{"experts_per_token": 6, "activation": "swiglu", "router_score": "softmax", "balance_loss": 0.0028, "balance_bias": false, "router_z_loss": 0.001, "router_noise": 0.3, "lr_router": 0.000596, "vocab_size": 8192, "norm_eps": 1e-05, "tie_embeddings": false, "optimizer": "adam_hyperball", "beta1": 0.9, "batch_tokens": [16384, 32768, 49152]}
Below are experts of layer 6 (counted from 0) of a mixture-of-experts language model. Rows are named router (the router's row for the expert), gate (a neuron's input weights, with its number), up (a neuron's input weights, with its number), down (a neuron's output weights, with its number) and show model dimensions 0-159. Each number is 128 + 24 x the weight over its row's rms, rounded and kept within 0 to 255. Numbers have three digits each.
Before each expert's rows: "comes before" lists some tokens at least twice as common just after its tokens as in all text. This comes from a sample of Wikipedia text that the model never trained on. Tokens count by the router's weight.

# expert 49
comes before: " and", " was", " the", " is", " which", " a"
router:108149124153155169139078164137085120111076117154133171160087148101129125112102124112148114156134151137103140119144101090130125120123131136109100135160102121133160142125128182132144153146095119113151118100101127135118154134107118127128138098132119155153094095110093151138133115092104180134159095159168123144136109157146120099173149119174126167110134136156102107105162098126108102152134101117142134103106100132116127157080094081172085122098162103151155123114150097143112134145158106
gate0:120116110121118167102118112159099083137137101142152140179103113119129171135108114104166140168109176139119126125096107101124143104078132142122134117106142112111202184133167183107170146132111129120120130100094117123152174155151122133128102118117119116142145135135090106139130179125107096090144120113123107135107102108151167099145116160195141127104172103117096143131135126097101103129127121070126126130120130140127150128141126131094135125089101118155144110150163137116118159149147149
up0:150136097100116114095109185127147149108157133131127110090132125100161157122153152126073106097130096105118124136129162143168146120127116133125091118124145151131133115132120131156090145151100149123079151116115141155140080141124135131120099127127124133137142135114124103136062140144161080126113114171133126118150145108092150126131129120111148132146190153130111102121111143124101153146173132098130157213116144108137113140162164102122114088111158111112113117120136094088059097136100139
down0:148159127148145098138149132100125136115162109146101128158127129141133123126139110179143131089099140156188133103174096153120096071187120121131156148135065162102114115108099141145138106160114114100129082135115101116122107104125095138092138122107121148108134098132152121109121111106132168142129210131095113142137137119122106137142100124112125114107112087134115137107148143172146153132164137121157120126113127073102135131077107092139155147145135135139123115115170113141153144131165075
gate1:143123103162125160112148137140127127157088088145145098091129113132141131150114124107150135113127152141109117108114143090136125131089053105115088109212159115163111145147085146123104167121131120121103138080115135135084145170149152150117073122131141155147152129130139114124151143132093157133143105124177132119102096140144121097129117138148126121121143137133114117160156145168150112161129145073080180137104103133117145125130109143131102091088160143124155146127132103123158112170133110
up1:128133147084104092180152170136190119105160145110130169081110102111145135096102146142099091113118150115122155148161135119136130131177118141122098129111149165129119098114069113118094091169130116130125137114100141136101114139110104132114129169110091154150095100112186133122132160130144150139152123147120122158120148126127104144101135148130140162120111125087118129106095151146120114136150158112154137147150083113120152154149134138079135146146160112115150099142147122095148160053142138
down1:111136125102133122109136147116175161162098133139136137127110098131103150134110121121127153130128157115151171107174114105106094152072104122163109111123130122138148098153158121110145131127088131201088166113119097132123176126132138170099137133130092105161186146086131119164155109113122117132118127112141123109144072134108140127165122125159152138111138152155160133106126110079121122164165101113149186126155156087088076153130100130139119135105143088170134122124129124120117124129135134
gate2:142129097158093167130137167118122163101159118134119149119095094136136166105100136105112118121126163136149107118140116092117143106122132116126177109103140135115107115117155067147153144127124182129158132148123129121127125122105082131142197137110152128134113114140135162078064112157081085138142141083123111113147113149125116130139120116157127147071168150091088143119113099138155108170156140181136161134111123153135114156085131130134121127164146155126104097108118099104110127128154142
up2:130117136162135117158105131161099148083111150126085105136084154102116133098112131124125096131143144157108103146085114071106145130164120158127134109124142124124185123145133145129179109092107110123155119142161123105154156143123144137121131146053133174123160129126106145128125132142105159130125143102083130136101112092166101137148137157172134103121102143136111160166115158160131148149095107117134170150082164100148115114171125131134156139145160138115120179108113121121150146101176119
down2:102129104106141168082093170107148121183105146125136123128104098153114131130135096126085142138106064117137127141117089149074173140131116138136101124103114166197135168137141128079119117140139121170130129135143089140130145124122095099145103119137131167145143156165112128102142118115122135137131147153099147125166095132134151115132174093115139113135149123146113161087133152138118090127138124146145107094173143156139095139093126111112153104085111144158120146128129130096127131141147200
gate3:105144110159119153101148134135118151113081125142100149147092117114127114152172166111122138124151117126136141129126088135103112113124144108128089130122122103099145109129145126111127103099122129131114116091130127141117118132127156127120162113108117119118157088110164073110154137165122094173139142143145116152106168118168121119186155139132130205081137156138149107127151115134105123149113160113094153091080139143160174156117128109200093143131112066127107119133101111133142111117184138
up3:135125142109147080126093142109113126135149123120139106137138143130099139135100107124137124172142128163107111120107122112116104128105135108128137143110096155137151191144098202148193131143145115124142094119125135109129130120101115138082126127167110097100124158139072187095082092097135145118091159156111153146131119119149130122119072099124134126186107142139137108155100132135147088165093129101160140113145094132172110118135150115115085115119119151129131104129173176111126143142123116
down3:119130107135105158138125067162149132115110070132145095127170166103106086113109154155133105134142147112128145130122081134177099124131144125091125134129129116147135109118111165121164130100113109072161161131091159098119103180116162101131145156071105139096134178107119154152128104126098125137118162168128169120149125088146167125090118166115166146107120116118127123127142134104161149131103142117130155136159126113118145132153088141118100141145091132127162121150143104155128124093090118
gate4:145088125118110130117132158140164158119125132126133092147092126093124136102135130109105139121159103136139124112142156148146127127126162140095110093161097126147141150121107083111138150124112152133127125077089121147118103117126085138152091139137138096137113112108183102138101124160118120177153080161153153129129128141175123130088097137081139163119135116152089130120140127126106138174130132092152189172129103145154159107102157128113177141106143156152164143118164118071120161120087132
up4:100132185163139127188135124133119096093135143160144123085119158170123155173157144138156138088130104155082128119109101099122113119112101146113139153106133101130136113157090181146166151135135090088150118142142124132157101124110137102143106106127138123091110129092145118120182122107188139128099116127123118119150132151153150118146115126128102105101090138134159131144114135126153097124108070131131125127115139095154126144153120156133115117159084101134091158136152130164184121167122090
down4:136125077105120133161118158132100113224116149143125166162147108129114140126114115164117122131129131134164108129152145146109144119107108120111092098087110139088165165112118102137147119128158115118163115166089157121128107109095166121106131119136116168122154149156119136121130094106139116111085120132109144101140122122081132134154099121134134068148157111137142143149115113134084082124136130161177154092136128106111111159178165108113125127120162113144126135107062128108129154113146136
gate5:104140130053130142095134111134161108148159105143146149142116110151128076147115119124163095106128124175146145107115152119130142148124159132119130151125092109106135126171164151108067135137105079120164146112132115101155114130170106094116088132147117127091102105123157112136142103125122155116142134125122140122121151123140154146179164133128091120143163185097102132087166116101134098101101106139135119086114130170124121138075164098155121148154118127138114153144122157160106121123100084
up5:110095111124134115108151152143105126162076160131151118147122142109122109126077130115138129091180117200130112127124109092131152128138122155148083088126165168125149159128127185137129154145134123129123139136096131120132105125121139144128160105181083101124102137130132127164105132110087137153108081116132155144158116153096141125123119131123100100179142120130149155130155145107121084120118142102175090111120101140104127140159163114087167154155119163163161125129135119159115104130144074
down5:130134072111115111118131125114167100165145074123154146169119125178146143132119109103109161151145153121144158143128108119167115108099140174086120154126173137138118106136162093129082130117132109097129125109130138133135108113129113136088143105112146115107152122118171087141087125113151116166083076104146129102108078119122154127145141152124129136074123148131111140143081174122139154118168119132123126134122164108121120136148162128074135157122153099157120110118127137083178131139162091
gate6:158110094153130145157120132153101174093149140119111155121109110144102140110099095083127126203155179134137124126126137115112111083112163103108141146125145117125137109102140119109157122139096101111094103108134149102112150142125158137113145135153090116117172108161141121119163154153100135129111131124121092213115114122190117124178116140171157118119113112128135152131177131145126112134112156079120110080141151108124138115136099111156108130144161135147089092124114126117145128138171142
up6:129118148100128098148163115168155144141113129143114146103058130089112153159152132114165139129149150161116141119152148152110117151077125146122109167110140145141141075138148157121137158107103119130106100123120127092132121128151126119120151141148137125098124089126168071094152160129146154116115121110097109143127079127132142105084102144113103121121132120078083131119142119097166138157091162050126147141157096138061129128157125148115153145123165135134128155118136155119142087142133128
down6:118146124112146107158167132126130096137115096140148091156087131118136121118133173101108097097096153128122113144116120125123102074167127080140103088148124139144117139122140079128110133126195131130113127126106087121162104072141094125161117156140132092199142106158126150084112143124089139141168123122118109159153134148104134139129130151105090106143119112128151138147115146120129132135153174126091122147121109153141149109123125111142102110147177138153113118176086129125172183152130107
gate7:108104142113161123185156157139160113146150106118137140094139098141133104121141149126146125131130122161131190107148154109139103112148129116138137143099146184157079123145103128133114113142147129128117128189064109153105148097100148106132180146093102095125111144170084133152126140135170150182171107115151158144100147091120123098102128124152097170105123113122083114142110131129146142102146138132152140106149107136122132157126116147097142111124157076148139104118105156157139114084138127
up7:116095083176145140120108156158125104122150111130161115113133127117158117132145120159118102170124134111127110121134122155145157102137081100126152153123095072128147107141082126152134109154103130120110164146159166136106169157123099136127075151149115115162135153082151113104104118100168128163107120134100139144131132153120189150115111082135179156118116186140100127087118129153071104167123111135115118159120137140169086128118124137135101133107119142120117106154118131111151140139091101
down7:135124093114151139140121177141111142114104124112129095108108121115129098146116114134120132160091157129111115159101135131132131161135115101135125124139079112126173176141124110135135144131144126203122127079140106145125137146087139140146111168144114111173153149112105137121163137091143123148127148132137141136160164170168140135134122107092141118139160150153147097138063116137090135156090146093092150107098140133176092111146120162150071111113128148148105095117069088138102123145104114
gate8:102129155101134155119128103107146136101144129127156162185148150137148140092104145129128125133158104119145150117117076090171086111132126139097125115108156150139136124115130124138136155137137135092161139116107147136091185122100098152109148090127158146152118107169155135099123160122153169157138116123186131102142099153120117104097148081115108165106100118126123120135122125097108113126150143152141138138126125116131123170037152129138082147145112157099138090127109102113074132126104092
up8:101134136130132153124135100083114147120129139116121127155129166122163155150137139117089145162116106107158114138099122104119131121130135126135150113125141132107122144123130141105126165109160138111173111110144133171126192163081096166102136108125174066132121145136109111129157156160098166139128085129124127109102113140142126118130109112155148107105108090120145143121134137133121109139150105140090140144118173118133108173056180100193106137167120154113076127116121106098090135113099085
down8:111143140117145144138080155167115070085144139112119141117119150099142132116115114099152124137132109175103120128095119130157138141137123116151156085154165129171148140122113139142105180064169124158131139153131110167119163163118141089149135130103107086127182166108111120092087140079121135174106118161116140124117172107155142102154114128124155132158100158094161119162094138122151120111082134141129119126142126119131116075155121135119122118139137156089146158114119128097117114152118109
gate9:130124136173111143083186151124154140111115121136130144108117115107125176135093111139124138104129129118140125180106146136121113068116127149116138133121132123130090098124101124151210151148094139137148129118111137134143154147125113159073177107123105151103126077129125099142153152170149136111152098121114096087150069152115089113089157131121144154105149115138087165101118135117105115171129082153106146102121120102130122134110126116160109151115104109138136124123156163133148099097139163
up9:063099154077145111141105108127110121122148104121125119148128082124115142081124118117152146106104137195084124151136145139136145156124158127096170120114126151132064135164172121160124106155122104111175112126114190138128111139161139138121122103109098143125137178125137116110112125089145085156163152112143167127136131077132119138093124128136157121113141122148092103106092137102128164084133110150154132110133141155144151168113154121140147144096107115086171135129132111114121116123110144
down9:094094121121089128146155154146128093108133126077111092133189154122144149107125127119149191146153142140105139121139156134171159097125118133107148118131119120144125133154149116184169171113073152201096145162094154140110123118128126107143143138134138079099154142088135126144096114165141129115123117118150149146110138134085136130087172098129134102146164143138102084145092127137105185131141108131172098138138110126106128111147124145111155114101109141129103144134117122148111090139119133
gate10:108105088097145131125097169178111120177146152127132156092128105150159117131138144115116130098165131161117125144140093109163125104122163134155068107108120117143141146164182151102126112152082122152095107165107125131136125136147125122122110158116115158112123140104108135101082143117117117084131113160141106133146151119140190120139099100161138125141131164087115099102142146149141132113120089095117121120119112167154158160099136135123114129148145073137129077115161140103102161152114176
up10:146096162067156099136104140134101159161113158113131163114118103155112134127118090129121136116103136160130112109139177162104131166109148170175126116109124158128112130101174119129119111134126136161128103144112107156138144104107126158124171139138152178124114103108099125119104106127170127115130148119137136066139143137122106123169126133130110099140155105103111089149057146121148155080142152120141109119136148168162102149168166097180125130109095112140103115147131134143118111099115173
down10:170127107116182088167114171103055116124152119103123111091129102144163128127141119143148105121098138175135133117118134125117110109098134147140140116133126131116108129094104112143088130137145122144120075159126129086162146104121132143144128169120102153136105095144127164122122120101128142106131116131096107178111080095160085197089118158134088112139099147119114157132142160092152127105116132157146116153172151122101114181125136161146139085118119131090140115138113165145123138143126134
gate11:158089131126171148101120169095141125154143123161123131110126093155143128166123171105161125103098174103151113115122109132120093128106093087122148176097100148099115122100163095138096093126125156141147127117103111149123087123159090115130120142152147121113082113135084142120126108145158103116172141091117173096157089132108146123121159099119123088135084164169152096170135160110139171146133145128145143152134147145130095122098124126152126127073133122149118133127153108113089121113146121
up11:154141105123155130104122108164145152125093151135083122153125099146112088159113177087180128109118119095125120134118158101135139116097145126159133146089125122096140129110151097156117142112130128142151125070138114162128116141156133116106128151148130097115135166112106121125084140196067113098151126123133131134126091151115168144150108105163119076180121173163141131154104105127095092161142111107123137111139171114124100137140095110167100132095156122130088130128112100153114112106140120
down11:130145113096076128099112165080173112157141110087137110142148102108156102121154128130091141138135163184110139120146141117148127145111106144158107118120101091130125126153115122133155164104182166170091097120174124153135180108106081113139158102142147130118124124131092131134113091150125130121106120130176154092187110087099121154122122101122094115122091120068103145104132138115112153075123142147152156121128135152144103111139142145108156134131111165153120138145143108115130128131102120
gate12:106116173168135171111124127075138123153121139161143132112094091115131150167142114145111102144110128088157145117154111116127088147145094119130147118147166132126113133134101150121095125121140112102156156108106120125152118142098124130145088122133132088158112128143127116121156090155102103139175113151104108110160180129107119124169142106116111145093101147099132095140153141118141153162124153075090184175133119143188122151087131115150130128097131151181129100096154117095090113128127152
up12:176145091126108155158130123119091149091092116121109111143127115156100106148133151124136102140147091127106149104112122157132117144130127151138131116135124163137207130120135167127119158131099137126123122131095085135130118105108122144196110099154130132162109119128134157175109139125118100109158092126147126168125091186132154146146118105162115109146188178169130139132137117147138082145143079119160134141141097114134140146093091109106109097125120162118096101120166107151110118155148155
down12:142138137126080133125151143085124097120104083084161141201091138147145116139125137131154152093115118152159142109132141134142127132128091156127124157108130100162110139166158129125129140104117129079161096120099175170147114136130126146126176090161135197125121131156183105140158147109110120141113140101118124095164156146129114161124111125144137142155106128103117143148082162133066135110143105102150146152133105169140135160111162093156139093131141125125127153121152132127108154120142110
gate13:136162131164134157125086152107102151169135105142137147092095139079122185096112147151122166143139103085143126136155121169129099110108142103095154130159133088149109144135165144133139164123133147124143154120139152149117116135079118172137116108108156109130155131130135121106104088125139075156110113093151096122127145139109149102148089102063132100107131125166111152136115158168128133144111132155131146091145101134167143122167187147166129139094119140145124130107138138124143105166134091
up13:078152107077155147079154128106144138129134104124133125092154084148123088120203120100143135133132138153170107134137109130136112126144152124124146165096118119134137141122117101150133109133168102107127120132102129116110163099142104090117144125108133152119121094144155156116093114085117190158147143112132137108111139109116106161181136097149162145125106090144141118125131095115154121127142150136142107171126176135139092164091183163120104145156127112158114083097123129079109128121136136
down13:135098088152198148169074153157080136100143169145126104116128118143148113144131120136100121165108136180128089163112125079098137147107135127095120110166106142131133142082090179133116103134137145172120158104117107147133135175157107105163149143121148129150144137134113126148130143142120125116133108141151135179130150105156112096125127119149075095136160130092123124168164078111161136169110114100103127117151144124121149111138154148104146110154151141139121108161110134116101106121131103
gate14:118135114133143104082139152149167155135112146132140129128099141108189149126110122080126092097115142153132140106146163087128163116153112152088166094166135106111102126146140128158140122127129130118145167099077158140141146078117125128131151148125115133153123074085140107115067093135111169086136105102127168108154102093109111111147114152155105083094139130101097135120151167124131129137110132139168154122142143146124072162095091101125110098126113111139135138116143159157114141138127125
up14:142148096117147150157120153120092135146163083119141163155116142091109102115127152137082097125105092120115111093129126130146066125127134118127115115109139159148148144126102106121120164141125124144145189138171138114103163087081110118166088147139174168160124134114132158112092110088129118122158085129154185177108110159120132147163084132137143135141108142134145138080158154134138104123126153139142143107140095166125126156114127093091133097109139120111121108128085114142133133120158161
down14:121111152110127174075150089046140097155121115140115109103073133123149091134113080116124106137120103122134119077095129170132143160118129153173121153103141128155143173091136096120125088140152106141126179102130147160189153141145125109103140160143108141121108157130095150152135147107129160148129151076134107112184127131123121155099129150113095152150128164150098143137139110110116141126109146147157139109142136138127128132131099178096138120140129139118123159120114134119119144168106136
gate15:126135128140152133100139138086109095165076096133151118128166129119145128139154103082121134128116160090096136107133101137138068146130094098099140124115120103165104143137125129144101118119155116118105139114112111117071133161103107160111121136156134120165106091130117128117133102146111056160126150157113129129138146137162154097114136136095103112161090131137161115097144170125110137105169154097128177150110137114160145154104124155131114073157139156164113140127129087104136128183132163
up15:117090111150123159135109140103120150125083110111090115140139136127150177112185105150124128123083155123129127122121105174128083095078150142143159113178093146123111127114184113146158111142169102148138129099120113168089165159131116125175178134148153150111136093110108129138153140104122125121112122168154103106126119133084133117125102166127135140156111091166116125123089122101114145135140102104115116158133166103176143121112132140125119150115160109104115141133160131146163103118123186
down15:150145150111133102132134134155086127124176122077097132147146127156111121110135110136166104133139127139128161114109115100133158114131153138088176099091102160131146086132133118135122118158137119057114068136099131092122147095125139085124138135167142126095053099113132103131085143098117152095170118148127165097103177143140146129150130146133142140135150148122124134119170103132146144114098137149158112135140152151140136123122123101105143135134165172112177137148088146149128160166122147
gate16:145152160140091156094109113115167110102066139129102133129166119146118095140101140169117176170107132108133140158114112111156107152159140104118125132105115095105127131124131160141154097131087136106112096157136115125130185153141124181108112113125171146113157165141105107144103109094145117154111124107115090125158142185097098125104144136153093131166129168133146125113164130147123110101154132119097141154129097127102130121134105099106135084169095112156110141142115070129093104113134124
up16:162116121143154099147143086151117125126102132100112099146096145115120120104112130135118136118127125145121111133147134095155113086172109151143120115153117141110116143096118141125080175140129124135129080096078097132151078128115149109125146150137110168133125116144111172157077137110085132110145160154168152173146137129112136132142077181101104077141143123131116096145140109150118154150118098082155130098173111116128154116151123116086154160125145151129138090116134071140107171162118122
down16:162097080153137113116133126138094107182155112111087150097148103115066158133119122133170133137152093120119114153149105094076140147120100150154124121171116121101100117155116124132139093168116148094165124122142130134154095127123169116065125098148162119137130125131100105170132115149110087123115119141144079119125120121135162161071166104129113086120141122125119115129141118115134112162132138081113118150115095129117143127163132107136167067160120142166147139129130110143091113119124142
gate17:103103096133114133147133165108097131160127103133140115117092148108113156150122105103094130142143153200135156133142123132137107103135151118133124137181104143163119147136114123152131166090150118099150102092113141144136117155102108121112130145139124154128124093091131105122082117100140128136122099151124174150136151161107112137175151084113129105105175136174099049118180115131136112118145139131135143140107121118104116162100128087113134121113158085148136104117177136161158156138182128
up17:124100106134108151127088142078067110131114137134128150174088170136116166134110115129103121150148143143138107131136121163109082117112143133123145103166089140112123135134161174124117139105131164141168115137124112160148155160111110169164111125125156161146162139096096156124101118102134123127097159139126122182157146129106104110178153100087088101165150094120143100140140077122130081089114128135123135145089097141152134107094119123147114118127090121099135127166138113137111163144130099
down17:128133112152094127109159126114118098128093110098136158131125121158156157140118138126116097089179135132112129129100138139111096152108141170099117145139135114172103136112156117130143117090134148063167094136112121094087144129094115113124117073129149135118113139122143135140130159143168147120173096147137111121081138173141152100116123147161140083100129134115165131118142102164156114118116135122159150172115089193107131148128135174111124095163130127118171160088147156121154171122140154
gate18:159132133150116147134115073124113130122097149142130104118132123120100100160154123148157072149105144114128135133108130116138124132071083134173121118165108114136107085104136176108070108113114128132085130127173098142135137156140170172169133117151091125121140119137120138156138126148085158150123170162141143146151084144132110106167173118101100163138114135133119117148172088104124118132081156113112174125163113115160124118133126108150117109124148140131152103147117087129145080147150111
up18:127126144116130134120137112116131106163127112122152108066134176152109175123123175116152140111149095142124135147103135136136098072120107093131141111146144129137091119129109115146130129145161148119153146153172127147139100157117165128141119121131077101142101137115160134127156128090155142144107150085109127116146129155123084084154170096063139173100107100111180106138081122113123130095093131170093110146101118143087133126156123155109159158118132159129142118145108119133113118133110185
down18:126165210126098147126149139139154119141139106116123142160095103129116110101109168140121120104092146132131140148175116115160127159183094120077119173094155139141165113121110122112109115114133116083144105118096161122157125112154112155117159091122145180109104143131148132086147141105131094165128133163141104124135168081106111141149095160120130142110098118141117156091138095157119094140118138123115130104142164090167136141182121107130108140088138154112115140123149155115156158120126136
gate19:156149120171146122178127108143106112128091122143137170113153129133100076141123086142170133140144144127137129107116099131140083088126144076115130163113093143149108122126090173155119151136107115134089108122101127120110168104105150143132150156087125115106144143136149118176136135119128172151155144118134162152091128119139133058127149109141136128112115103164138123122118077117145092128135114112146147165101153115094111122120135111163103149118177117123167108129137130193149128122174090
up19:146100099132118132119096091069141149129107122130123147113122163115076094148128122125149158139110126126107099133134141104130135127123141180135114124153108157125123126125118156156152136135137119129112085158148100130135140135097135123158106150127126112129166158162142140219131118102102120124134132121127097103093071115119144069136188154162091147164164092143169065132127134124121093153093135145150142155130107112130121130140135083134119117155104165103113128129151147159127111115174152
down19:119157109129099118124160112107109104123095085083136129135098145167165147133127146117132130094135146138128170105135083120147132116137139155119149109094172161154119104088144116104099125124140122051116078137128133087157120114114152132145152105124115127126146121133176128104075153120128115153108092115116137054123136142127100153151122124136105120114133113101151160120157123142121122139127110156113123136124110167077131145133135145159141142126120132083183156105145211144118110124155155
gate20:133107124118120135143172114131124141127092099107108138173134122124148150107108121131117090138084140124126119100150147111144163109126097140148120096148130102131097131134139141112127132142129112129153130118133132110128167109108128146112179141114132144096090050151160133121144120152162134106134082118131149099157104122115087094151112156159131136062145133122082135146157155130079138138132093113107162113078158107094133180109094116141121153131179136139135178136133148163177105079137154
up20:114151124102132137090124125120166109124167107161163156115150163137114107126089161148125173087160133110170140168134146110131095131115112092109159131077153131144103109153102126116104156077122123103115113149127123164098132118143109159137114121119103137107152143123097135124098136119110109161102116102116161148128133161123077170117141095076177077147121108120142145085123146110168156113124139156153103127135122095084122133141176111115141166162083148124156111111130104092117130136122101
down20:141161144119126123141172061130144131143151109118100125108174128135082122116154103140163096120113138135153175125164136142138129142148125128134133114086051148145104088114081102123116111141120120158127101164117163123132115127125105119121175128125105138091111156103153088163124094118099141118146101148111185107141157153083130136169118140156161123098108109135116116108155126083104130096106128141163125108170115100102104134159137111120149121117121110129133122127118118193153180134116125
gate21:147158104101135143106132092086090139169118126111174130171137122123094138151099148115150169132173107131127124089154133178136128184093122168131111117136109095120173168105145137120137139104105118115159124111121135135118114097101118126116149068130177099147091136135122149167111077136105144141126136116115133113130145136136178116144121109131126122134121118151139144107145087127164113099102126142135148152170063149154114131115155105139181125144081142084103091141107103112116117141120121
up21:138152110131133124112102120078096093172077116130165141108150118118147168108128108128165104170137121108129116132139122110135116135126125152103123115097123114124172142104129114105158139103094113141168130143108125156091150101115134195142136102107153104144094126136124153179082124114129134072116133126108151113124129165107177131177107150157120138106105128160143122114120140049135134155128129149117127109165106107100105133090134124068140165151123143134131123169129113079119159124141103
down21:149108098102128127086149119152174115118117150105116130083123094128084113165123075117153128124125141115110129098127099118115126126100116127143147095153094127099122115148141134094122113130094138195093170115105114129109140164144116164150107138170127078124106171086116108143172141119101184146129124132130183126095113171102142142144116136116148159129096115113129137146098155123135164161130086090145114118175102129121141146099160089126121146127131138158120114138079110165133125150145105
gate22:148152108128133104161070125169107115102110138130137148150117155129061137109162139117147085102149139132119137133135152142118117164126101144125107134102119126101158179137132098118115124141134107118117110135157118101126143155167168102167070121123139133081128138120099142140123095101105188111085115111113132120100093164118131130161124131168148110179122141138110133101119110116129114145109110068126149101133172136134136136169141133110094106157110117169120140104160130164172118182113157
up22:135109113095133111115134105113136122153141098127113072124148138106116124133085137152144122149127103170104102121118129150130124118156181111095112104163120159160140139142164182132101158142116122126109120078132090123144055101141151128124151126123100149158121170103151100138103117100117074121166190186153150153146140120130190130109127115126158148159130157112153096129147112126151112090112123134155121149137134123091145112128154108109163096132128149112139101108153131106120180135139138
down22:154147153159083124143142142079126159076161139117151156165170067159174132100104098116082145136172126145123139142137128147139131099123147102072106097164158187166088126131120113121093118120112123131136112117152095151158128141113121124130091141133079118177140167114129173086108168125093109140144132131145148118153135110147134120135092096115102097114124164081139124128139102160131135102130121119132140136135149134140142127115120107152128152135153103139152127079111106101106125124139143
gate23:154100135170128121162145101144151161162051131111119094099124160086124127176094085130152144156101104148121109131136150115146122111107112144123112095138145113118109162140071152133158100142113116143150148083168115166132061145105140138137115139146098176129132125114155096164159105108117178131129131133106110161148130142172126140101139141120163152145132102130137129109145132158153155138120142106115133187152153132185113124126134117145144142121120144169142132105152090107150112131120118
up23:136132133152129105162117131149108144127097139137160109081132148152083126121128122096099119108137129170134091146159156121133119153080059159108064120125117145138120127146084137135125122138143083120129135094143115142137160161166156141130083126139115154094151118112134138170138114135131163111135137128103141136101114110146103158123135110152160164169087102153179148085171146142125091157105124089123141127083124121154170126138084125131107133122105120123149104124122094124156109167173153
down23:127155123094149157166137140132124124170157139122103133093119095099135087133140135152137122135120141141154134142159120123135108121134126085162172133135116119111153108145123165111112123114100127195080103157155133122094125134091126130125126120127133129119111141142117122083115102133094152142132192133118130135139157111132127151117102175119112181110068117108136124141115134109174135162088172118109104080157133147168142120159183146093132124119162134107179103138123105141136059112110150
gate24:131106131126156150086089123115105147144094110122131114130101124135198139106114128124104081098120153114117099117133111134086112121124107093118178117160130113108139120080144112127104165139130164130162125104095115126124164163143156140126100117131152105143125124156078142107109133161090136147119151103100149102115176144146130175135111143126126108100127105140136111086106182195161129138141121103133142169135108156109156099109073129176116153113154148131117116146109135102089128126171126
up24:137119121069123100133138127142165124120181142132141105085149163112111120112100093172125163091131131097106120099121144122148145121114142125129118125107136145123092109115140102119128094145066092122125166130166149148120115088144126138139150164097088159097176165115175077152138162141127141137087132139138137113111107078146168121116167100109142165135105129132143130128106133127094106142133155130075128168153153128113128127099172130121105170124130102124123097090126122095152112120122175
down24:076142114202146150156119111156071089122138126142116124135115128112168138125154151163133132101128121160155150134139101139133095131130128112119124149129114124138084119128105101114095134132136107025139100140090128123169127137149113116099135133118134122171127141134158110143122109132145138099130114137118136153097106126113134142140133152144159111119133114122134096108132125154122090138155132124131137148157083141075116094118143165112175167163159084105135077166143148148175169125140103
gate25:147161100111166127176107126129092142187117136155138107128132116078117133165120127135122131119096174139082144115130088103147119159143108126147102142101119095113170126127160157108179114114110101122152115103145169116143147119133114163142111134140139184101143117108111157150127099139158130126123168157104122118154145094180140092151122142165138149138092090083089137146168143151116182128094125107126129129131131108119139109138101168084136127118178103140151107101135113132168129137134119
up25:127149159091173148124144093099123114163155129155093133121141171123089123113104102109139099119075146078119136118126087140118080109154134109147130132080114162071171103102134143129130095142142110109124136117149142118108110150153105141121132141175175164150118112146117154154143136129147090121096143112087111117194129095109105159108107144126130121139147097132115130110141142125111140137115104144126090152108180095112124106142124129130162118130102120106129169175102132129166108089169112
down25:120101110132096109166127130122108081143106163156124173107094125103127119142160125132172178147134134109134116099120134138117094120115124140153120103118105139105115129178119120175127178142124167137137109143148123131109107146116145171165144140160143109153071100110132124136153115144165127118166133130112080204118129116161115121075109155124130134126119115163113122146112139086157114108131109136141158144128113127116070113115108150120134129146079096088112122159139183134167103172115129
gate26:148133144092107103102138152165115119129112142111171102128103175137130137106125132075149093079161133151121140083139137127138096165146091121165086109151069116105120169142136133113116151111120140116132132126092131160143131148162167146123111141118142168126094111116079138135090111134087160127082103116110149109149105161143128121172182130106124140172131137129088125095155068095139134116120142099121152134105139133114145130100123138103106133158121091146155137103126150130122127187138136
up26:104130128119140138104170144111140169134111129115153101116128113155149166131126114139097126096112118115142130088148161125137116141145110147139148091163113105115085109114109099141161094088143146131136141148101140168139142085122126156118147145137112143121131133137153127094096093184132140100108105095124152075182122157061033157116150127114102078129125129122092124125166147120137125131151142139141144162134142154127107134120119123117169141143090118141132125118116140144112088120141196
down26:117122123150164103135093163132095090130120094178090099110138095126152123119121148140179143161095142145109081095109136077137141124120130113129171131095115144131155109157108105126092110137167179148109143095140136143103108125156154079155118143146108098129097160113141107160102132126118134082162114121123132073157127146110115129092136107091128130129131142139135144167125126075147150148109181112133143117112145139151139141148143115116137116104111120141110077191123174136106130134088131
gate27:109134128151133116104126144142107157171115141148164108090148149105143141168121152127180148109180130128151112168126114144144119127120126119151131090180083081111117118145130119159127139108118129086103117136135145137094087136175149151125105108153161112122119137115087110151136118133113105169121125165133109110138084152132135121128101100125135175105112128131114159108170113103169132124097179090169121113110087111168117146089153107157134103110100126087162142101158066124120132138125142
up27:126128143133125096135153143118124143128167147141127145144106174102127140152094121134138156110170124154146135152125124107112111141096128113123138102128161130116145124136124144133175111132098112120116138122128149114121111148127135126136162124157123190138126096093119133122178109113134129173123128075087143084187131171126103125173113092089133148085091082070136154156127108119157150091110172116160145131107118083129102120149116144151125157149138111168129132153090110124182116093141072
down27:162114124125148157100141140107113147120111146172146114096170175156156133147169181105113152101148088133119066120094103162120145118082150153129129131114115093114087150093131151151149147105149164115122127169132139102075106148152134121130158150119112097128146154146126084160166140129141137098142094124133148162118105116146148163171152081120123080116106122145098137118138129121132133124153087117176109120099148107121102135092109141146160104111145127147140115128138106127119144170130087